python train.py --num_hidden_layers=13 --experts_per_token=3 --positions="rope" --rope_theta=10000.0 --attn_scale=0.125 --parallel_block=false --init_std_up=0.0487 --init_std_down=0.0 --optimizer="soap_variant" --beta2=0.95 --schedule="wsd" --batch_tokens=65536
Below are experts of layer 6 (counted from 0) of a mixture-of-experts language model. Rows are named router (the router's row for the expert), up (a neuron's input weights, with its number), down (a neuron's output weights, with its number) and show model dimensions 0-191. Each number is 128 + 24 x the weight over its row's rms, rounded and kept within 0 to 255. Numbers have three digits each.
Before each expert's rows: a language model's description of what the expert responds to; "comes after" lists some tokens at least twice as common just before its tokens as in all text. This comes from a sample of Wikipedia text that the model never trained on. Tokens count by the router's weight.

# expert 17
Description: Institutional title nouns. Capitalized nouns for government, office and organization terms in names, headings and infobox fields, e.g. President, District, Party, Minister, Honours.
comes after: " the", "==", " of", " a", "-", " and"
router:133109104146098155175125148106120110166122091126141158115106086126128128146105176120142170140132137105134120111124172124160123128125133137124100139129175131155169141162123148125132135125190099132090144119117100131127136116145099106158133107117067086102121132181077090129053148125123138097092154117143129108085121133161121122153143130109096129130113123134138121143138154054108155133131152113118144088140099149144161106105186109139162178105134158116124122133125165107135125182134139142119128174137119100127104146106082134133129139141155119117135118126131167161153129105160111133
up0:123106119106148134073124145138119081090085144137123170126140124120145108144115128109144099077085164057136120124132123135137111099111067126099158142119117157145173159103120151144127115105149090093127137138154106116087176132188126115151099134109133150156180125174163154134095100146176120129128121134134111135150114073106107107116138143149136139134149107155155107121123146118099132143121119126083156123148120123129138170105176098139113153106122127139084152072144119122127080134136146154107173138111119122115149114125091165142101153115114119120153127120131118138135162140116086124
down0:136135162114147149107153127124158125047126146179097178106128163115123115107112130112143129090099102125129111138115145160129113130104089157163101103173118160134148128134162159121131146101123121130130153144112118132140158114138140121130121127103112172129167089114112118136086174119132123167129141152125144133140086098115090117107139116169112167125148110136142104171139150141153139104153168095108157171202071123134122130113142134106137127105187136165105114114133085114127077142144182118124114130142120103134147101126120099108100095142137075143107100104133125110119125119135106111
up1:170133109135154101101154168136133136139123163084103127140123170144182145108159142109144164103133095144123137136117128121119091108109114174120160118152155102124174100123121121129175143142150098085168151108112095118113114146087140174088149101126155123134121123077164123169126146132124114113107132107143109151114159133121141106135107123098123099125115081123101172130116153090130052184136140142124148122119103117144121148127115129155095127101153170127122124155190125123107118122135166176103115151163112134149119131081104166170124125113131153109135148109141162152109124145147116134
down1:192168124160171138109122104102109135123158115121109129126117103121145117131153110106187120133132162140100128094138120115136097112115136141120109145125128128132109113126157064099129120122134165134079184108142122140189121122110131137158079118165114097169100126150120122150131173171135154129115128122181113111129127110105171118098123118098146120140126130134131140136136153121140156148094136106172108164140109118138130135119109141152110185165132128123115099108179161113099117138155100104146114095123164145152109139121120124110175131158100179147142146135160152093078177105131096133
up2:143154184114079141143130135126148137112119119152115089122140115099137120130116145122140119109161135132114134088118115135130147167138136105153117076128118135114152129139109163166121108089069103121141134115121164139115110119122116105118119109149118075136129103170102160149115101139140125128067140118146098154151130177099099186152135119127125168128132181114118134129148156047101116131118128080105118132126115148122148186111138128140119133081090129179134089138136155174109141118127155133080132083128128105124125154123146150106144109156107125102149109151153135113175129125107091169
down2:158164115152126157101126142081144130108112127161151102116157137145119138126130161127130159121155104115122134161158141141117141109179067134142101139110096140140121078141111092153159106103113113109070107113065082113161095136111143123096097142135087154132094096147080107137180144151144144184138137161139130086150147132094116115117100101098109154120146094137111118115154125126150135155126140146136113159137128119167125107111101126104124105123113164113074094080138068127153128138113121131138130123148123116142156155118127125162117117135104118070126137116134127101117162087130153149
up3:140123145131162163100142161095137099128145132134149132100096148162123133154153147094156133127095155133127137129112113105151166111125099150130097101152032146131149067089138107149177121166137139107147114174099131099152164172144168163129138133131103106115122123130150138115137151110119102107145147119101116135076129104109112137157135121113123118123132115141129113153119162142117107149149141098082176106136133147092101142160117093124112131112128120156116099130125167146186175120141137146172126094107106133135105131113124119076155136178133132145172132171126142156169118138135141124
down3:122156138151134089143155117141144116114083092112124096130080161150093092161148076146143107069138142131154100138163155132108143139137101122145150162142107159146109137120161121175151127150113134114123095107167112123098105089135098093097125119107114097160095128100136119117118161143188115128167139130140105169111114111124118139173136140154148102148141094141156141114147112146100153130153078105144136124137128101119171126159168156137083147173111127055169131124122148137091107112099130126128128087167110120123130132151128116102112150106134119124132161139165132107116120129125089095
up4:065115087107120131127121170130113133152115120145126082123142115114156108119119108150142124146143131070127153122108124121159112127113119111166140146120128147137132138130097152086112111125109148121118124080123130127141114128104132112159149107117146135099146090119124124089189141101153122144168128134132114099122139150119163154115126141117124161112128123151117109101175142085120093130156152104163085087069119141108068105105137148104116173103158124178102162121111124149160167133125170151129114106162119097087162135107145136169112161127151118166097109125124124101123172064119093150
down4:099148174123074154147117143121090128137138084158129110145124075077121137141123123103097102103162122143103117102141116153139099103142153133101082134110096121123130104172137113157089159170132158133142113092130126123099144175094120126182120162123165119102109144148134112099165154108151103117165120122156129142106120149070149194159148113139150140119122123106100134129081141115162120115135160158102142103101117107122079147110115082097157139165155145165143116122126121119146150168122119138139103140102107084138132107092159125096116142148105153133110146123092118123150110117110122133

# expert 49
Description: Place and nationality names. Geographic and national proper words such as New, United, North, York, American, London, often starting names of states, universities or countries.
comes after: ",", " the", " of", " in", " New", ":"
router:127134123111112147153127122097131101129114099124163123144161090100166098112107155108078160134126106137105126085149152091129132135141133114113117091155109111148179164127163087132108096136129110090143145099151122138100110124152161147155144119159154142140080080160107096092112146119134171144097153113088101121108125137168104094150101132114069123106113106148134125137148153124093145131146171122075148147165134135211116105114102135110128168091133158121095143103146146120122117182128168166154133169140130104132111137126144104158135129136137134149140111128128155122103112135124096117
up0:124129122155148152120124053148143117117121101110103124120123110154098149118152167129124110113108142100099105137149112142144104107134103159153133061132131134133101150096143156123095103155134127113159131151157091157119177115170129143129133150147150147137146079129135171149162132102112165177176127112111159108143113130151123121169190114149102099110127119101187118118113139150119122094126152091136163091094101134141136136100123137095102118089128080114084149084126136137135130131063124121138140136161092119148140131126087137129136145158129141107099161090136113123134144115139097096
down0:140122093149101120129141096118167148131105137108153117133085155106123117133114122117178096112140129118106176159111112140140121147184120103134116131076162105133154140165098127132108114101149119142105132099102107125142120134128094113143149113149100101141147148154130137148136145138101167075090137151127108093126084113122111136166158137127156158099103111130130138169107130106162139102150142122124095124114094127151131164111051112099086176122126103139126120156160123150172145076108142142123166136113060116135092143093144134142123131129165118132150121117151131116103124138143095054
up1:136108149091111121139163101100098125178157126133096164213149107116123130141133165101156140113079123140134146145104120083138142127098121088126152142125132126104108157115138125116122148122104126128139087120099106116138159130111189110149132092144110104128116129115101121150130123139103156106090110174123111110126104118121100127144163111164128137154143186111082121110123093176129162124123136113124088138143148096157114135113103116076159121132148148124099167185120141159117111151113160127152113159114082152113111127132096106141104097168122113133148110153154139095153090148143115080
down1:130138144119158135106129121128177111116140134175162124113103122148133086160143119178105147118145075117152142105167105049092146135102111126131136112049110093120101144101159148107173140116137138157099102162105109137157140153112165132113100117096130117127107128127153094133098097124121128128102147178107117115126136092124087163149149106131121108130121138098106181081153112100130138132123159119083156106128147152151101129115131078111136121116131117133111146130138131115118099181135085151146086116135148138151147143109147140160154128133117089120100098136112153100148119141146077126
up2:109144147146120163161129131127124182163084132143167146109167125101120093156142117118122092146127180091133101139132112143146165112160114137135109163104138138131095137150166125104097147095143083119086141143179135114107119101117161105148159150156110133132111109177109155151133097144115147147078124136111159137147085139105167147133133105124160105145118181142117119100127174124137173108093136128143155104116130152142152112184110141118137134068091135144132168125135175117116077090137146123114166128113129110108112133112066110113161135115127123160097144128120144125139137111107134131
down2:132158144100110181109128158133136160093092125157106165185174118121128166137138123139111165120169149121145147146139131111107139118135112121156127075136108133093155107117138122135135127194178062130151153144158161115105144156129110145121120157149139144148130079141165171150140118117152125133164125127098103124116099103122127142125135105140089098099112074163145115160118139147126152140123129100163114152130106155120093128136117119111106130129125141106151129136140147137070119134137175126117121186142134081100106129168115126168149137122145103137127123158120114114135179189098116127
up3:138124127123116149124161100142154119108121135107101107081104156127175140150109146145097141096172119137130120103140141063169136127113129126132134145133176130163169122119139104099144136102182147148102121113163144125132125156141144166147166176112095117114123114155114128169128140079158134115080128152124083182149160124111124137162125153120118134088106095101095147116170116130159114145144143140086125137094077137113115101089152109097137123152132113141098145086112124129148114099167123149125141151132120130119164118107153135078070154131124116151165155150179107133162136115131130133
down3:133181146126129149153096116107162171138093128143134117105185142168116130101099140151114111115146123104177122150117127111140113142120153160124131146097154160098123104131143109105119094068164155102128105111133103107117152102140115138164097110118117152115129133141119123147092117107102140135136113099137134118158163123149138109104096087119124144163147139112177166126152140096137164172148141175110123077139159127106136135111136090106170138144113134087116127119152088172151108082144150151143170109098143072124117125155159104131099123171132105101100153169117113111091098127156140129
up4:171141132093120140137132137121120098158080126135125134171156157086125123108113173128187073127111151136139121154133103126142158080114137094141122114112130117119102109134125145129097147089165156115136161104149094096127107131127158146118136115175110162076101097107130123132156125140147122097113116095116191146120161152175124134123132154123147100113129130139134121134147114122110131156117129112113162163120133160138095114100153120110177097090125135139179123136141098132195107146118154145092182135107124135134185113141098103147091143142088143133177140162153119133160114138135149121
down4:147157111126126094120122145113136163133084128110113156101117147159086172126143142139087121133149108147184122142183162112124115126136125147127166110117148104142138154140118148106134068120089129109082130178131098104149154134151127136152089135166124124121130102149121090121117150123100154104147176099104150125118133167138149137076125142106097151112106187108121149147160108089146146139107150128115112122105167150128137122127145134136147159133156112133142159100131127120137107141111134132147164105096145126105136138126116065107133126143131100081120158152176127055153132160097183134

# expert 61
Description: Generic head nouns. Common nouns naming a work or organization after a determiner, such as film, series, album, game, team, school, show.
comes after: " the", " a", " The", " his", "'s", " first"
router:100091119118093166151151146104088124146126128125091105129087111192121097150108139110150109094160117104114109066121153095139129131167140139116111083066084128153131162144112141117114140133128107107134090113138103138092133104138091145119111108112121106107119139142119115110096153133135150129096135111105081083095112146152111084176116145125124160118131112096146074127154079123132123156098125101105152123119091132096089178115107137106137122109151138134139125163142140113107135169139108118134157154112099094090143159097093156128144154112156110136124095129120159102168127127152137116
up0:096105147152129104193161111133134095085153141113123122142107111132086167120135140152211097111139107105155159105153158099175124143141133159150090103125093119159137112149146129104115142154153122163160139171127084136078118129121105134136080117111148099145153080145088139172112169123138109144143082086102125149137182157098139123135118124119142107159143151141124124103166124134113168122153151131137151093126102095132137134135111080132138094145130127109122126130127137138159110166136141073145124118086127149106094123114149149103134120133137111153103100117145127111098152118125149131
down0:147135102147135165140148143121122106140146132136096167101115094129133107097133111125091121126114116119112133153076119107127118121104146143183098161120094111130112098155101141134118174145165142170095130107123150107141191119129155137149119146124128121115132158119166118115143107140087126136140171095130127125135111165139110126121121091098135086079122078133114149096130142074128117129091128097128122191133174121142173116168112086157126147161119136152109152125141106124158170123116144167103117160150132168109120178108139100161111151117173153117147149113129162157129101089085128141
up1:126115111133133137092153117201128102119127087097114140108121143172091144133144093137126139125116148160114124103104127125115122114132136103105130136149140182142122158114101099120113183129172096071131160170088091144118126166109098073161115145099115123129112112123142120118098165151161128110125127092174068124127106108105127114138100141100142220167144092132118097120112082129121134112086135116137104143115162144095130131122148109103158107135126148135132112123148109087133126093107091116162130110158131158133144098104123086114167118143118141119117138142126108124152127160139135125
down1:098090121113153136105123142156124161140142164122184154132153145109153169123129141153161145126165108078143160145110152142129147105128120154124123111147180176110107121203140111085143131084155094118158108125164128119130139090127113166131134181161109134117139146105076103163173100096153128167128136134135097115103117107150131116109080160113093140038142168125127136153127141093108147111113095113103100132139132152119104134119122137118120146153136143120110117120140130126145109167119160141121139141141128142101144142142120157128123150146120090098110092132134107087101137158156114117
up2:129115095085149123186086127146150120152145108128121148127119100104141133123132121077138160117159174105142099114117132119107143188109137153129129141148101111113169118154136145147143147094128109147125160152140097141130107086140151181139118140140142133166126138118110142132114132130116151136120120140132149137149114160151096108160113138132090136107133137113105139114111123176151064110109138109103155155124148137146112188141099158104131134102175143130141109120167158104099093183094156119104148125125120119106137137107149203143149140103141136128085084113122143131180146120182079148
down2:124141141088124137097140087152109161096096125125074152099152172128099127158143139125111129127118133098095108147168129133136141128109074173152155137124141140163100096139080099134125099112091100098116105134118120116097146133113096132142132172113113132090160174149160134102148151127134121131172185151112094112130117179127123169124153156137139134121140125110151158121139116141132078138133148127166123123154187093103152134135132128070110125103083111128091160122147124150120105085137152119134172150113097140175107126134114148113114139138116138105143101130123115158098182140120125090
up3:148137110129104116118163134145129130137148093095125141098074151156073133149068122132124103115124127124119119123122160154193142137101114162139105096129108127098119148095125149091143144113109120058100109071114102138132139117144138122137169119136096112124136130119143110118134093137131189136115147156114110099137113149118112107120104117140123134114091172096134099106109153122088177121129095104075147116123071136141116093126133131186131150138148117140113119147156136085090107169104159144146134115103139091151126132081100127118153141105111123113147105141153115168134192123128126134
down3:162114162113118096132093155151117147079104138101127150131150141109124105079095162102117139147121109117159097128091096119103119130156180144106173118168124131093143142144120071134154117117121146107137149131126089120101110110173078158116132127162106157119124100135124142140122128138119155147071100106113147151115083109136167097124130126150097145120103122156139105074121158140126162096178101146163153095134087124157153113128111118105104129154108159111097126129139088146119127084148138151148143155141106133098145129134117135164133135113105103148130127134087130195097104150107101148
up4:149160152168151117112149141117080108111122118133125074127127091115152115110133111126151144108142111155158094161129136081133143116140142107145088096109168097172106137133135167115154134119085153132100100103151177102172109128116115146154122098144148157128122114119181098139085160155147112180117118122107131140133137101133124136151108136089115094176147127103118103115139135140166115124120132085124118105135121142112141104098083080115151089128117144095110147148129157176167114154098124102107109146103127091121110154144098104067126099145135155125148135112064121136138105103141146123
down4:109187156123101153151128136124147120135125091118164134120129132141121088152069131151129163107087142136148091103137129109100067089116119151127108141121112092143124117151109130154122197123121109104128145101089148142124136120121099131127094121115144172144139101116164139176168100133171120141111127112104083155158109115147115142098128113091115107123098121143154131132164126162113134121154075145104158138099113122133166160117118150127117101101104140116100113176100128115150140122125121140125133127138101160131097070129097123137160134129093126159110096195131130093091109156098112171